Below are experts of layer 6 (counted from 0) of a mixture-of-experts language model. Rows are named router (the router's row for the expert), down (a neuron's output weights, with its number) and show model dimensions 0-95. Each number is 500 + 40 x the weight over its row's rms, rounded and kept within 0 to 999. Numbers have three digits each.
After each expert's rows: a language model's description of what the expert responds to. This comes from a sample of Wikipedia text that the model never trained on.

# expert 49
router:501455499489443433445466547452530499404506610577455507478483496496449574514521481510513559470545498529483511485523491458482524559515468473518480483505539546457479559462512509437486525518460489455473534536503476602527515450498453576523464509499549530477538502473613511558491479551531531548
down1:585588483493476543438602501533421492549500533546536564542492485440490500490413492465464424507526492495490455530514538498507455501466509468559458433468452484480531527482531493475498522550561581507444470556499485543457462453483552471515472436522462515549508492504511509526467492590490452494
down2:494535435536532462493450468547493496502468490450554528527467575523567501485501533564450483575453545432525443494544504474514450498482477581511500518470536463576577417484559493563547459488543543482533540541558498454542502512478528483494539537546531471506489470467580572499510443479493552520
down3:434513524477566506489538448504540516462477451498534517527473445451459457526503571489448509528476589475502574477524493427519447502503494581517531528528467494466529474487508487473516462484499529528528543603506505470508474537513481474401517573527542556484509437545422466435597507545492490458
down4:507507457540464627539553460553448482498408479525427443519570519535534494531535522498486529439508459473490449546548448491462510567491487538469555454488472562521489441522583511458510502530450494472511512500542477458471530447484469479474515480446500586508492514470490529449492486455406481520
down5:542446446479465480482532516520540541486517488558546530531593527453474542541494481509541508478591483509504563474544545503481480428448462439436508504472494485448464492492432466503540488588491506522493492476530460562444521520486541505535412404528527472530501509538557596548454458488486497531
down6:498598507555493465516544539524485566484490490431481502460470475473564511518517438499471545456480428485508505496457576482459479466517495608479509479473435577504557425458518508473502460518551459454481541498514511497528482481494424468526510490497521476467398556451504477502491561437525515591
down7:518543391495552547530462478549454525452533507518516486495535481515556531421486569455529452461504462501510485497530402507426481471499512447402449537511531477456524510528555509537462458530492545502539497488529499430448524524536414485514520475456481474432481447452495512561482488480587513519
What it handles: Christian and personal names. Name beginnings tied to Christianity or persons, such as Pop-e, Christ, Mari, Phil, Alexandr-, Catholic, also Pop. in census tables.

# expert 63
router:521500505491449588501551508530504454481582490455499452476471431503518491417537528520538493482534520537486552495529459511560444494440529493488523529549554495550506472455498505487529521444455472561544489535425541544537411490435504511536505459477563458520419474424453562493508445508450477442
down2:496566498398511502470443516447521549489512508532578494419438558535424540473467507488484471506511505547470472557463538474462531476521501570504567461411527445530542439476506516507495502582512424533515512562480426542486500516530573538474469476561466468517480498487468524465489491539542501550
down3:501564525578506475492478485504521421483541451479510614474533513482451526454508515512497450508521431465486449479474593548456429461521475445484529509526524459483543564564479569482530499560495432475512454477510410550499509487463515465485519495477464501589438529528501493450555516542461529498
down4:443594456460482486468492502504463589491509529515537424431506457482509509472513502496507543500516563535501556486474486559406550515482466443433519517484586438470518525456485492459600468452508469455490529416484534466542438473511511462518488471531560488474472472478450501464483487500533419463
down5:455499452530464539551589545468547520453509562435495488529519461463489463523476574549500499546518464485508525516510492556538474522554574457473449444559435480484538481483486423448447435550476509459542398546513504453451504480504491517577480459451479511454493456534488527513577471475527489508
down6:528539498521486554451465484471539619496475386449526506463480551500528495535494464479559457453458476458518513454474513475576468485478538535483501533519497498457465464572528488554527484483464461496542415599463495434496516459461533522494611532499506460505533528464534477487439523483462540488
down7:468524509543549461556449496484488519549456530437488502431435464592589433576426507528533522495482443486464518505472528476506555485499502465531500568462446526513529509535494478487435491574530511490526481432499481445500528522505545456536543522474514513431452562507526449513530534531399493548
down8:533447561539553572470483505511519476532539372464450487505500457504534497492528391533517486530529471549570493434469545564521510515487485434493426537521461523499487492555514506471495435466528563576544484450548477511522498493501491494479467429439498463522472508528440508527473515537516523410
What it handles: Notation punctuation symbols. Slashes, dashes, degree and prime marks, parentheses in IPA pronunciations, coordinates, UTC offsets, scores and unit conversions like /ˈpriːdɒk/, 33°53′.

# expert 6
router:474519482621559450444502573513572501489575485536522466493480507453487450519445482470489397494544479449480430503527521563518468577544490459587528500506542498461442480553540480533506505442474548483492527488533540507518495554478492542443463478510520500502534497513540442434546485459541445489
down0:513449465526436453520451457505427529489524479474526518533460473519429454472506536504503547518461563460534502482566478502385492452479489539604492522506534487472514483516509512514426500480517595538500517521483523520456465484507571510480513520574566476565526396513477483504480472430471509573
down1:551449574511525501514583454524490546487490528498510527492508437585494537499511509518524460535483457523393489497478457468518636416508563455559534431483572511476476500509490597461462484493532495435488535497447485517492494496524512515561454539545543474484504501531473551474463517453480490470
down2:523519488427522466438538430497456460505510535558508533423491596486460520485530508588519521472481502510539461595437526446476521519427542463529423504491483482511492554519492525474534551509542465445509488464586458470468463425479526584474526546495550484497511457519530505515551484465488567491
down3:496528512427490528448484534481418503486473483452509544495527479495474570554527490552474574511440506546531507541497510519498530565523497522517549454523487532530485507459469536465478498528515531403463510471534508459449531486573576482553520505402524574493536395531480557467532424501426512481
down4:483561567489548528553419417506475517480510498551527546457521556474548527548440474499430508518489493480472452509573568490485493528478422514510449508498526502530496518522533481479480510579522430528531564441453517521443423486516535492586560469520480506488480534542401517485516499529521570468
down5:563533417413496562484466475466535484566473435449452528491504483569501482523517507438492506418520519531488520422482496511511500476469486538455529520555552462450470513501563471530491520529574575512474585545575468460527500484467501441546555514479476564514514499556452425456476491510492494514
down6:451478593623390498497510505489546449517466452468492502527460415508483518489461496494478554530447561496480390483470461451489443459571539472519513492545472492526519534411503449513491467520500424470481483548467515500488488456505527502517513503472502504548503579543485497511460524502466564533
What it handles: Family and kinship modifiers. Words after his, her or had that lead into kin nouns, plus the prefix un; e.g. his uncle, older sister, had five children.

# expert 32
router:505424523460492571534552515465549486537487506479492530501548505491482523420497540536495421578477586551428550481521529441500497454490545479492402454563499473496506460502464531497515549479531529453523557547463549487474455460428493564475447457490517546499579484521503480537567478505499490567
down0:448446452512526493461561461510470448453478540508528475489460526501473556503448530507475505438452486537516481511526503537501480491554552556402469465445449513461456519475521466428444540455418466490486462540506568585446546459565484469539553527478488546489524503523481482593525492465449441468
down1:568467513526472511501454526412461551592485531524569456528493527448499461477440485516514474454500507495512512490461453513569507483478521527526442506564487516545530502474442483550450478408466554473422461504473498514444489517461474466434548550463500498485470472538512549548601528465453576533
down2:531528538517466497576483446496554567491511440509505457428486467579523498488519472483577523484534479480448526498495535518475535525491560502527520542433551480450399546496521557486484508485500451571470486479564527497548478464480414560537451429515551472470486519578464565495442504472505531550
down3:513542463462543541485472458488489450565458515491502496480419493517469595535539559545509504511468545508504536542485547544495501493501431508542483485490498507547522539407472510496543494463507551527617438455496442457528506442457504559484582462399479554521521470524496463524511462515467561548
down4:571483475479495445535556587516489515525579508503437453498565463498485476537494445484533485510529471512512461525425506484484462556470526469546569490458501500495566491498477428575460506490491463480476539485528534557572476461454514445496494555505405434515533432502445578506523503575505544523
down5:496503526468486604506494522394475354469508595521532499493551422498491450481520529499555507491533497482522537502526544491515541565529568558441491496432493441515459479509510515525484483448513510474419493563534469463488507528509497506505511510499454542489466503496452533547504479608510472491
down6:497550476513532506527564543524488466465459481549455468540561468477458476528473529471521564551495547448485512566479482488572570439519517474521510413522479456464532464546548511507508513462459577553456467477458540406548509487508489444501497568526488509472591485535495470527493445602466460496
What it handles: Infobox field words. First word pieces of capitalised terms after list dashes and infobox labels, e.g. Colors, Binomial, Qualifying, Order: Lepidoptera, Preceded.

# expert 36
router:558529496508481501513467484492518559476481594598474575510464550583481550515534466528486563529520458518577432462487376527541472474489513518473507569492437473448499472498448514489461521485527469479464464536579470485559501467531509532508461493495484499504498466480497426544418511503516462552
down1:523443443498458564463578437470544523473557496601512590565486511482463517477497507459552504483504513451486526540531510540519512417504493463573542542495551537479533545517560497532482499483522425503506470506486471494480591494513506552453481448497492535513589552501502420502490444448518467548
down2:457522437496527504575510483497481431503423540380541459484505518456529465482390456530530525492527468561530506511528461559535441545552501465544481451532491483510506492529510436498513473545456489466502555557554521560566519484529391435532502487478512530509491505487508485518504528428475547525
down3:478581567542504476466533469502501533473496595517480474488463555568475494438465503442493405480430499531495476570520454487536513516556494486455554518478558476481540508428500503510449491509477539525561491493537486546473540543531550535511450470414487507563413538542470482505517524461419518549
down4:576502464484507484469496557514466574526507441493545480533448472553548461478492519490498572555531503472495500466405515470531487499547480463456591557533533499501532486513473491499493494536473534569433498559590504543440494498526459484504512642469508537576496455493522509523554524540454512479
down5:492498509520486478514538526525532465545619498585470456473439526552451442491482540498452486522489554470499489552579486455496470443487583489550488509579554547503499508522444480551548469471501513526519515548477501576484410538472462460508504513510577509527496509503442576489534573447490467477
down6:474396470517424534587514496482514500512497475595484535510417492522441533473503527496517523415523472471504474467471472464500486464459493483526457517475533437545508572441546532540512507469453509534540548441554530469472514504471524524450543500548480515551517407466494570536495440524566561489
down7:491538439521516569473604492498482509496536515471470437433499533433524415592492525484519533567436487478470540493474488440509478491522490466541507451541508490522437562445510485467502390537500554471586499524480522492433449506517470489546498447500436485533505492499519463462530434502513560477
What it handles: Mid-word foreign syllables. Short vowel-ending syllables inside foreign, Latin or taxonomic words, e.g. Theraphosidae, Gesamtausgabe, lymphocytes, spinicollis, Trakai.

# expert 56
router:506495485537488480516525545578499465452515552520494564526464485482517454502505469536482496521563518518497564485458492516437534539428410515525507463449535504520451497463529558435514466564499429404464440431529405533544489466475523464423563478461471499511428496511467490505518455570517519526
down0:540465492536471515421476551556455519442470546488484479474594474557489488510482408546538489498412507449504450558500480509490537482580559501492564547531454526527428492492401492475483449541519527527482489539550511474388496512493478471501507513459566502470454504549528503489510547452503526464
down1:558494482532518520557473521515458455484421561414487440531466515507541482499494549474540438566545481452494412523507490441553527508455500584458454516503400520550537503526460488481488420496479490478554530445516491520509521559483483440536518517484558551458539564523500501460459510564494554527
down2:473522514517590488537379469520571534535543527477496503474415459498469491490496515508455507561486465525577538487523492583470498505428467510514502563490495511457431500511556498474466475507590523499451478500569487489425518456463537468499459495499456473475533518494501472562412517561552513561
down3:489563495503492541466455415451488471514528522564467511502495572550468494436479465497454558610564497540571504499534494514519494468514507459530399521403497479500523533547494531471517511499531493459558463563451489482553569544516477508495451475466471463549526512521520554484491437474471435435
down4:526506527547491518509469485492507454544500503478522541446504454551533513492448448509567479431493519567496519470514446524519518468569598523529553466482472467458554503530495518550459558481532577576515472472546575537529458466556491520549513520489509462463564550441513579561498496468502401543
down5:565549358479485472549478455503550431444523454501495530566510489520477549465548520540491525496486530538530537508527482508473470483542467492561394435492476428506482487516547504528505474530512483519546488529421426472453540543467565525544416524537503486520486493476508475507475549563473497451
down6:516563471486442504461521542521504530445596488380495489555408487523459501512502464479504555470439491507583529521477510522482487505533472513573433512489442459478488553518508526529465528525538503512484511568421431472547530479444500483501543437425502523521500430573541472545511513530504519494
What it handles: Mid-name word pieces. Word pieces in the middle or end of people's names, usually sports players and coaches, e.g. Gre-ul, Hus-ton, Györ-gy, plus Thai script.

# expert 20
router:436528489504483474492550484536467505577520443514508567568449498445513492480440539504469471469530487496462497486484570476538532539452557460501582465504443528538481470559454494498434473495599535551535524488515556501492486443460539502544588539493450493552502519504484523546433446467443505583
down2:444493419490452496481551553474537573477523561493540516544566466567530489443511545569483521533562444443511525488549475494508519563449556471528485441531434449518464471524481506522501491436536492405549553512455533462521552499489523565546493541455511478491492499461584509520463536537471541524
down3:497503480484505496490492517476549486574517519489473524582499454510473494471544591544461513544521619483543472526551471470502488530515516491483377440495525518490537569493555451571557434482446485448457513492557451527541426525507490506498521492460469441454516536527463520546455563479523511543
down4:441490495520503515447488441523576485496500590496491521535564502520438487531510469541457602515515491524476419542534478510521493509587481485568483512516537526493467521492563577535530507448513488498540557527493395524512478505529474477496564546450510520378532497529423462495506494464522464476
down5:544485568505516543527563494462459545562446517501505482491516540456473566526490488482512473542480411531463509494571536499467531512515571507529520500564460521524545444516551467477519497443452467508588436567560489571554432472444521497527482541514512594464569550509476492474545521525454475522
down6:540456492548491455494634427484524509521501462525471545466515493507517483554590471494473521538539498459583590515524460489488511517590439556583471458502442544493506488557513511488514476489546447469483574511490496537414487468533454470513430521502523493488499456530535499546494511434485494474
down7:442587533412531488487521481499510544557577490527531486520484506469520424503437497574525473488468536549518542449435544547549462488558465480482549520472450445544513539505474457462445502467527513491410511524423495511561529508536517530531479488504495462462488504540426448471459512501551561425
down8:570510466507496511510531473505546467563483565472559463519505526457450541554518514469489589578500478527577479481485509563496514501500484562555483526506423469466394597386425495448523539487508495521515449486507489447466522457466531498558539501526552540539510502522501532510497515516473467547
What it handles: Locative preposition in. The prepositions in, In, during, at, and from, especially sentence-initial "In 2012" or "in the" before places and dates in biographies.

# expert 51
router:448451522504491440456484557463492548472417446537518463469571474483521492507497516532476503532535545565478497489536502537471533494521544528492553542442557518502454489484543560554497607444542556509421512560498488553582476483506516477508448470519530473566539450521499503480529428486459452418
down10:441509503493535542480403467492493479480520554429509449474541503498590481486530474526519495494481526525443412557536518527538482532545563532502583542438491552563526531497534413524517552451486586537494454544478534432489553489570480524549476506473508463509568501524475482503485561484466525464
down11:522487502463521537427427507490485547492591506518511477505546493489443494490455509422546539465466422464505489530457439526502564547457501488438523476491484527534583512465509479538465468525515520431446545507500544559529463522567522489544542469481470510556567503535416577558481514505565542449
down12:443527505525510442476470488501514472452580543392531553453436498486492485508501490443548518526508398459509523529483510413484500539426499477498530510496535519484431550530504497468567484533533506494506513450502493553601478492462550576513538501506457476544534442551543549523472503543417501540
down13:476521537504537536413492464581491481582496526462535425530579491519560482551487500491530458523486479516449481434549479494508488442481520490477481449601500476474522496479550472554523421479499528492534433578531456492483444434500453472540563481489591512505514497473579490540475518506516545546
down14:501543495561512497561515569569464527536515492455414551525512433467494456459472501423518574520490502498569501464519478504514497529536471477512450444478496562498537472439544420472532498501548462477477501445492512484551472508487528486506546545480534541593496441600555501469578528492458482438
down15:554509474473526470531466523455395450490480505505444523541515529450494590542571502468509465457518554541469476491500586477437455524548536524489522464475472533466500497569478468503487487538455472557557441496470454601433471483539469513560411459516461490502449473512525462528486522493458439487
down16:527486492505566483486518557591545472547477503534542522491505525492530529526510507538531551476465529534476473486504543523436517515427394502558479456482477537508566526434491417450467487507430440517468345439494514520530539458481557497494535496505509489497510464476508514506499488551494487407
What it handles: Non-Latin byte pieces. Raw byte pieces of CJK, Cyrillic, Greek and accented characters in foreign-language text, plus spaces and articles before such words.

# expert 33
router:513484447485451556502490556584447491507461472514505515559467508447437452525527516513491560488544553465493512561465430573448495424510414546476551462463442516495443518440519529413460503548511500494430545520509445524479531509466540488479523474491547543531475469457519576479553453518520548510
down0:519559535532477540570469442503513488550489494495510560474462515526499508533418476479454475472516476466535540513533520523486463498507470439495480447474484470503454549470519531505515509444485456513560550459508500545516513511445452491510482537436481498380444615517497533424422584494465484409
down1:519530578509483526514520428462477531522440562460487462474435436505449507483542558515517500503487500524519454472547449507465534541553450504601546515485520509530486598537483448511523489498573493514479457486498593508470530470473525482531464537496535441388509513451496511531562574502507553549
down2:518524494517582535448449514488483389500506483564495452483497486496440530558547510533464550488517524527413467516547425513503492488490508529516542542556541512542519567535517458519463529435474536499522493542417535516546532495603487487472494479517518443518533537482457561396479436505506468538
down3:483505485511509488474537525528473549529485512548476546559497505524511503517489417472505516555546523474499532450456481512449532554407465415448478484471514531410426463489475509532508592537488501518514536480547346553485473477528549492528527491477532443560485505471501457557446470498512556490
down4:602472464552524497522477522503533481490505503542502471493541522508499545474578484443480497541500383494497498569539523458496476435559525496373533495488460506507515471516514550495486528501451487506551433462476544502533465511476481548529437522558544412458548501476474514555501478389493518527
down5:468497506520492554523588517490576523572503514516427531494503529466433495544446478488507514541516525473513435463544512594460468518440535516485492470509557492485495509501534478430548488563492486535551437443484546421488535450501506581589503454481480540578552482467440543508475457501539483538
down6:541563556522424454570526535576436506519522464506484434490519480529435495501475484551488564496494484485547523541522477465510538488469488547499575551385440487464509522526530514506526551530465522550552566499465478475503459495478512428494527542548541419529454496531547508465534435511489547433
What it handles: Word-internal fragments. Middle pieces of words and names split oddly, including Thai characters, hyphens in compounds, as in So-ft-ware, New-ar-k, WATR-TV.

# expert 16
router:528503427457529477547470487496507429570455522517506427562497530585484559542418490469425521469495565504498558460562561551486566554550453501490520420554469431473470486512488450457417493525546472526493515464485566495493526475500577461499490470457512490528509484489498534501507488450485465533
down0:558529442504479505486429450487573510468472558430494508517437492501500454522495599441491456576558429456559476519505454482570494469449556496445506515503498562514488537489591476469514496495527502549528480524550578510498511478481537524531550552483432448465486545499507530439444490448539475507
down1:559441456493490507607543505528484410506497431505472493551498538544483438559485424553519384460522492540573549494503506556500514435493481483483507475541496460482544526533505526549516491490463517504502471515488491499446531545501531507504496456531478487405566441497515507538528532508604463546
down2:535501516522487516528514570458578594521516532487529485506549550531482500411484626495486446479492507498498525518504412547480489516505539521491459448561556581509398508477516511446537456482429487502487541529459454450522448460530446542451462474431501528487494541478478473508510463464515478480
down3:447536508532493477515528429516519472499524452508485483482571458548469420579544511445501523534488514486493493503472565470460523537480513598494490519498465448514476454475491495538596541427506495495493428544514449467566506501559513541468538469465552480480534502509393462412587486525481520529
down4:570481482478460528571560556520543495435497538544497484447392483567520460517444487559553534559515489470450465499517502486516457547534470542456483514479480406456474501475507509532481518466574443518496481519551579547502540478455504505530414511498482501510536473552496472519466527519531387493
down5:574497438549611490534552506476462501499510455541520564468582499493485532500524454543475495591495553484503493442526529478489470467477474501508539535436493503504428545474466486438474478431577507466477516565477428514495521462500501506515513454446519579477495508525601494523539461567538478536
down6:453518576554457483542499466438541486528539561475513462511460451482428479469527494432504511499530491531498457467481540486514471509468551463518450539541474567481533496492509517511566431456518491511528506467465507528447500485482594501512516539515541534499479439447451526377494435583575462563
What it handles: Word-start fragments. Short letter pieces at word starts or right after prefixes like un- or non-, such as un-in-telligible, en-throned, ap-propriate, and stray byte pieces.

# expert 25
router:498512478435519485534468529462536485530459513517462469501443503532464467497476563513500462525568515461441455502532449589514424440471489448417507483566568394454498468473484502537435525438494510478444550514536458470515461471511464538503497453497537467540429500584480535484501415486519534483
down0:457478469463532485576460483529477549551483549485508440435520507506514468521522473448489493506533489433529445540555477496522450509468521464551477461537491515406520445541536501480550546524494502531513500454440497419490522433501577454518525456510426508509552546430570487555515531570550540576
down1:472511512528500496446528545492516515532476546547503483489508535549519506466508569577487553514455461478512503555566481493552533520490531544531432447511477523435456406511446529487458484465513479454549500450474468469492545471533586429423397497502444503504449484526544444535435537543441514459
down2:481481543461483426533484502512521449514551490438448511420537501468557487506534470585536605545531486490465498530446574470455531493523485533510487476478518501483524571532426494510467480501564474465480533521397485492510490464569512590490456470524486453527489501480500498512525539475576393504
down3:453561540480522501519565437464465570522487462511504538457517494478510548534529449558547423525459528478501444580517492382492507453558513468545440447551470492543473485556483475537495474437479498506535502464525485498446581470473515463477458483561500548476524458469433498503485481550501573441
down4:422517484469570544512531490474513489559487556521525443492467520524507554487459483501499492466476531464462442465595478502507499465513470482449410536439551525499516477459548461512480508524592423535488504442597484448513445470506509475429486532561461503456578546459516474476438466551496479529
down5:532549509510442508458520480518511489580462495541545507498575508499472499480498501508548552507371529521460465554491514467437463544469542548546522492554470436478512528480485513509491560502469522524551458563457527460485449451523565560543426527464467578521471541509439449514581468492527494445
down6:450528511418492428477508507476516479507561388523542548486537517469511418562489484486554526559493513454494511496493455556458499507448514466461574539463539506515507509549430509475479428505546450452502501557544489429466482509454481555457461462504535493493554512442547593519501553501520440523
What it handles: Descriptive adjective stems. Common adjectives and prefixes after articles, often before a suffix or hyphen, such as high, early, wide-r, non-proprietary, Middle-earth.

# expert 53
router:515529533485487546498556413506441525477540558444536400515578452539529464458512496504551505526474606515462491459556414534506592470516499527484557553533505525518515513479438508471577511469437415520502499465476475539503429524552518530511500460497485536565507517473522505536507525470509492472
down10:517562559443529562471422372493444508520554475412461459526498482502483512488520557504523462457426517497465489568490509489582490468530487514509542517560525509557528505560473476512481517482485544477518459536501525538508495559504470629515471515496475499503553574452484526474538517457513547474
down11:512483518466488465515483466505519485521512452562476523439443461486448509519448532549503488557552468489534476460490483499547544471466542442437463521550459501488514459523538574514451467612512434518495471492459567514514545525538422552562476430587515549533538499520530432505438461496454451466
down12:567524412483506504495485563497471541434482549572466496488489459489574520500518489468498509507518569496452430496492481527484504536538507497530501540389459490447460405467443444448514555489565460525496536413475469535469537451500559450511497554492544541553507522467491504500463481462472572468
down13:507456483484485506487506439521510515513452475455443398447518508409579503504531570457519405453563503526520452519440483469471423459482572466505507407476470464501536542588499454532485463520542520457496479516554535545483514524496459511493463499509493470452506446519439478540541531437477490495
down14:544532485506446576472532515464564480470507458522503467540496540539487482536560515458492495529438482526521576501506550551528480428434503551464537515604543497480474492462525496510493529565483535511516396405453507485457491466572538501521507470558525526489563486506456486501436563478413520501
down15:525500518561467525566586611508536466494453451518468519465496420461498525538486533490443454505487504523529425497491518465481514469525531450480509483563477462481574538506494520486495503526532515506527483513605476522520550440520537401512485582478407513437516454512507563488466508443454511488
down16:554536539530446514487518548495515537527468548484478485471472491517581441512562508440493464526518526445525474466446507507483497458495507488485460561533455493512454512453466448572463471426484427485582523480508368530479551426475550426539521491433462542491527451474523495499471524562456471496
What it handles: Space before numbers. Standalone space tokens, usually coming right before a number or year, as in at the 1992 Summer, in 2006, in July 1311.

# expert 24
router:505517523476534506479486456424564512451476480495453517414520521516457600444522547542520474497499598480437497504513558486478547447508484483523525497575502516421493474561559522460481545532460491438426531529493501526519498446519456505481454529437516526457487523603489544549530502441467488544
down0:498470527414533487496511497502517519562434450581520567464511438479549525507530557477508486521506546450403516492547551446552435518512449506524535491515496501516513488495471493466476449524498439478541478515472553446503562502584470500515538441470411462447467428472483557495550425506453540489
down1:554443536516542476500547492571509461432565474522488495480476485603474502444518480498545515545498546635552442488484508504489481461558509480509494509539473548482494511524569445534446459479439485557485512474495445532431493464526528527491473476523469428538526478494451545544589555459482480485
down2:476494544492445501546454565495429543493553504483556513507406479500475472460507486492605495489441490475454507523450513510438439457508464527481509490548550578501496467515500537492536526509570483506484457458512516499465583459517578526513563521528474467453365529471523478534530493528516508430
down3:572533518470552453461586510524501538506542424519551531557542526441447498503566488524420472491467477538518471482443508491449500515425457529432524414480535489493535424566498571478574469561500584482507489544470515488485440465550510501468502535505486535538484541473471531534517511480543466465
down4:513516510494503514576472455571447451539426547425545493484458529504497362507529539485448481487526485512528487509483482431558547462508611461461476528460482491496531464585505425543542469524481481471530548528491483526505516488455562549557454469487442464522505489476517538472512508452525541466
down5:487490509422494525503533525476528460489500423489532518539533474545451502386528499520526491520529543536535543523498455500465489442419531508436524471534483515559504497513479504447540511552423385495535460555483547454550521513579511551465521502533558439507513490515491532468618516517516492456
down6:466538497539453423503519522539551479476519443443465468502587533471529498430562520488493548457510445432479416510470520500473486570513454448549477485524499532440495499473583537488487405471515469584537448472489495464538520497513494451545525580522512497502451425492490523494551465430531507519
What it handles: Capitalized name beginnings. First piece of capitalized proper names and titles, e.g. Col in Colchester, Colonial and Col.; No in Nouvelle; also Saint, Premier, Royal.

# expert 46
router:443512545496468563571473491522512498500537569433504489433546401493395571529455554513528500438522514558579438470478454540540492492493478520542526488515477481471549541463508545520564467466558549541539464516544523489471473557448522557486539532461514508534521527474504514501500439536518494568
down5:550539478474476468537470547429465491530417504469498454566464511538488533488497472455490475490486525528517531490523491546460501520535468595486485512496502407603464566488421491429478518470491433466495521531525522555591593467542450426459499522448502501497497513504445435517475483494524453504
down6:539539538477414505496471458565541451534486516542514484474517479479458464502443500468520426501514511510459580433466558516438528490473518499545527475524424506458392584555485441487525482494541536518472475588506511562527439493396506481513523519447496516518511526524544578502495488543473478521
down7:509472454502389474543512581519470519537454583487501523524436485508566562509480477515499497484560498532492555480540516524575521492529470484472501441443466561468540497491546476425553460437502493474446535519466508545404455534535474543550445475515560527484587502485513451560508471510490522506
down8:591579478527538469519532568515545564473511470570479503486491442451413498445458487519537524481450516514469554485484457565464484540535511504509499434556485523518495461465515541511548476582534570541510447494476448447532477481474521574562525463459433479529513489527550455521461507531456497568
down9:473478513514549510404540555368496513512491524508475557504501501531521490486451508506554487520421485555509528453547495465512576515556570535489462460480499537531477467551468492514505436534569532458415514440534507504467451528489555514500501480425472456531422559497525547517450466501530536547
down10:518515527494436489432453535468499579420577552444478539463456534519445561497454522506487516482493525527478486471537519548558481533563461563557562508494521535483491553499558454444452452451481529544477501525536434478468559541483471468494505531419492548555541508507535501532490533482580477567
down11:516563461503563482475527492482445490540508550443484526450486454482463472482420474446487565514513548518568437484536460477463533542577537511507466465498481514570508437568493449533538526517474525512494483505486435495536544466487489503509586541495450501427440502457536516415443524539573512423
What it handles: Line breaks. Line breaks ending infobox fields, headings, table rows and paragraphs, for example after "==See also==" or "School type: Public".

# expert 12
router:484480490477455497476542543559454510502496467532453512453469475445533465494483501461558473438483523545474456474524490559547492500477523529498532427545444503473439422409568463446541578473519478531470478516500539537551481475466543557475581563458535450516522430444466509527551447558472482460
down2:524592555583473454478485456493484454540445549501440485503457489463535473446526484526555464506532493520436535506497510487462563480498523484499461481463518555521533494571513566439514499534499486462555429445487434462506504489495511455540601543462418518401519593492486501496517526512511506460
down3:507488478551595501538556509643527531550534468491529540488523503547522479498508482508477480535470452519468461505601460498512550538545540467463502548506453508512446526443496459462448516533463521455441532488435594398466473436493444524493486496529558503500519527525496546449483499489515509471
down4:399501513470524466513470477480551524511453522524504503443540516561537433536525473504477464536413575531487538481499466481518598509508521499474475455406470556481499560504501516511461455573508497442507520456505502512600481532472498552573507464484503509395466460475544475483548558527472494462
down5:437499441443445568446476479494505457471526524447472569510488527498442457529435543538444499434486570569476488468537515473489514628503477464546545518517444496464544525506487513551511521550546537469512508542440533449450517478490511459498475503473469494515484561561486465564471509524426545448
down6:634445404452473443580493508520456540560539491504498521508501477527496538494487538489405537482424418426509434474500489508517428509499513452517484498517517525512499433504547497486524475532534497579506535439479492480456499498467533593501436476464477498467436519518497507546494528515505457503
down7:532477466456464490562498471467460456551412551549490476494485584515551466495491489508561516498488514564432492527511501485560487468483495527512501477498585396471436450507501456475546530511522430519489498539459519454537493504456539521468493476473611465442517545501442554532537553528581514465
down8:449492471558477522492477503513482540437484517482471510562493465539576564482567509510476474518526514526525539461563471500502469521437540490488461467484507562497499499385457479546561484501510483467605510485478457527554535576544443466562425492429467528506494515515534495495511614501507554549
What it handles: Opening brackets and quotes. Opening parentheses, brackets and quotation marks after names or words, especially before years in bibliographies, e.g. Miller, Robert A. (1989).

# expert 58
router:433520479521430478427549545596570475494560507507451555578524460497485507475458507478482449500536531508484480535493550552469569480461432420517518457470446507472482512494538564443500463539558517453408505526465435502548512490486492485468544487467441509518503435507514486511521463577469528462
down10:549508475494591466439422458449447428554423461511513532526457522453525501545509468441551487569460505536490482404553518530496520509533495545486576488503524497534514498479524482483460547501464612576549485481550493485536506476515518504476530509505546498526548513431448458467514569473489547519
down11:504486502507483509499576529492479546474559516538473485527431505430477467501485433446451533511509421546520580471453467517509536531450386519462478448556531492455493471486476555477553498530556477489509498477542428452488511552452452515441512456496394516516495471542478483460544461534551569494
down12:551518524549406532468509529543422446548506529519501448507521454530556480512473460502593551498522531480462468467514420537564499481475519460443450530526447488543480485535499478466554466528473472506526522555440432497474489440466549424520452514456466496569492497454536558481582443464493497495
down13:486515544526464494545482565610443531428516574502488436556534498506533520565510472564515455462506569437522515538448489535509568556527515489551515546518483521504476439451501440500507448459492455497514504459517470530417477463570508457524484538489510507453464518409471454499475553557512512461
down14:497517512503490479497487528521522498531575465472511588536533485513501443521506463447470482511578572479531449475455549494463517485472475456503554459508487483471543526545526555505511465625489498510480491454578499469462569471443453487485506516507511462573471431430514397561422523514501560494
down15:534470496531520459479580502552566546554489526521527586505466462503510531503506585524494439522541539514536502568532493460493492520451422438513512540467456483483459530496458523476494546501541435473503508471511517536457490478489509516477525475478452474474533439603496614434522519619494494469
down16:492485495504464509457597549551521500513517491498518546568528467509535505467458496474478493487485457494494512464502541541508494476470449451479491456467463438512476585551510555391502506516494496516461502567514539495557505424497414429469393518453440544504451469552472500470567429502530472449
What it handles: Taxonomy and credit links. Colons after Genus, Species or Binomial name fields, and by after created works, such as a song written and performed by.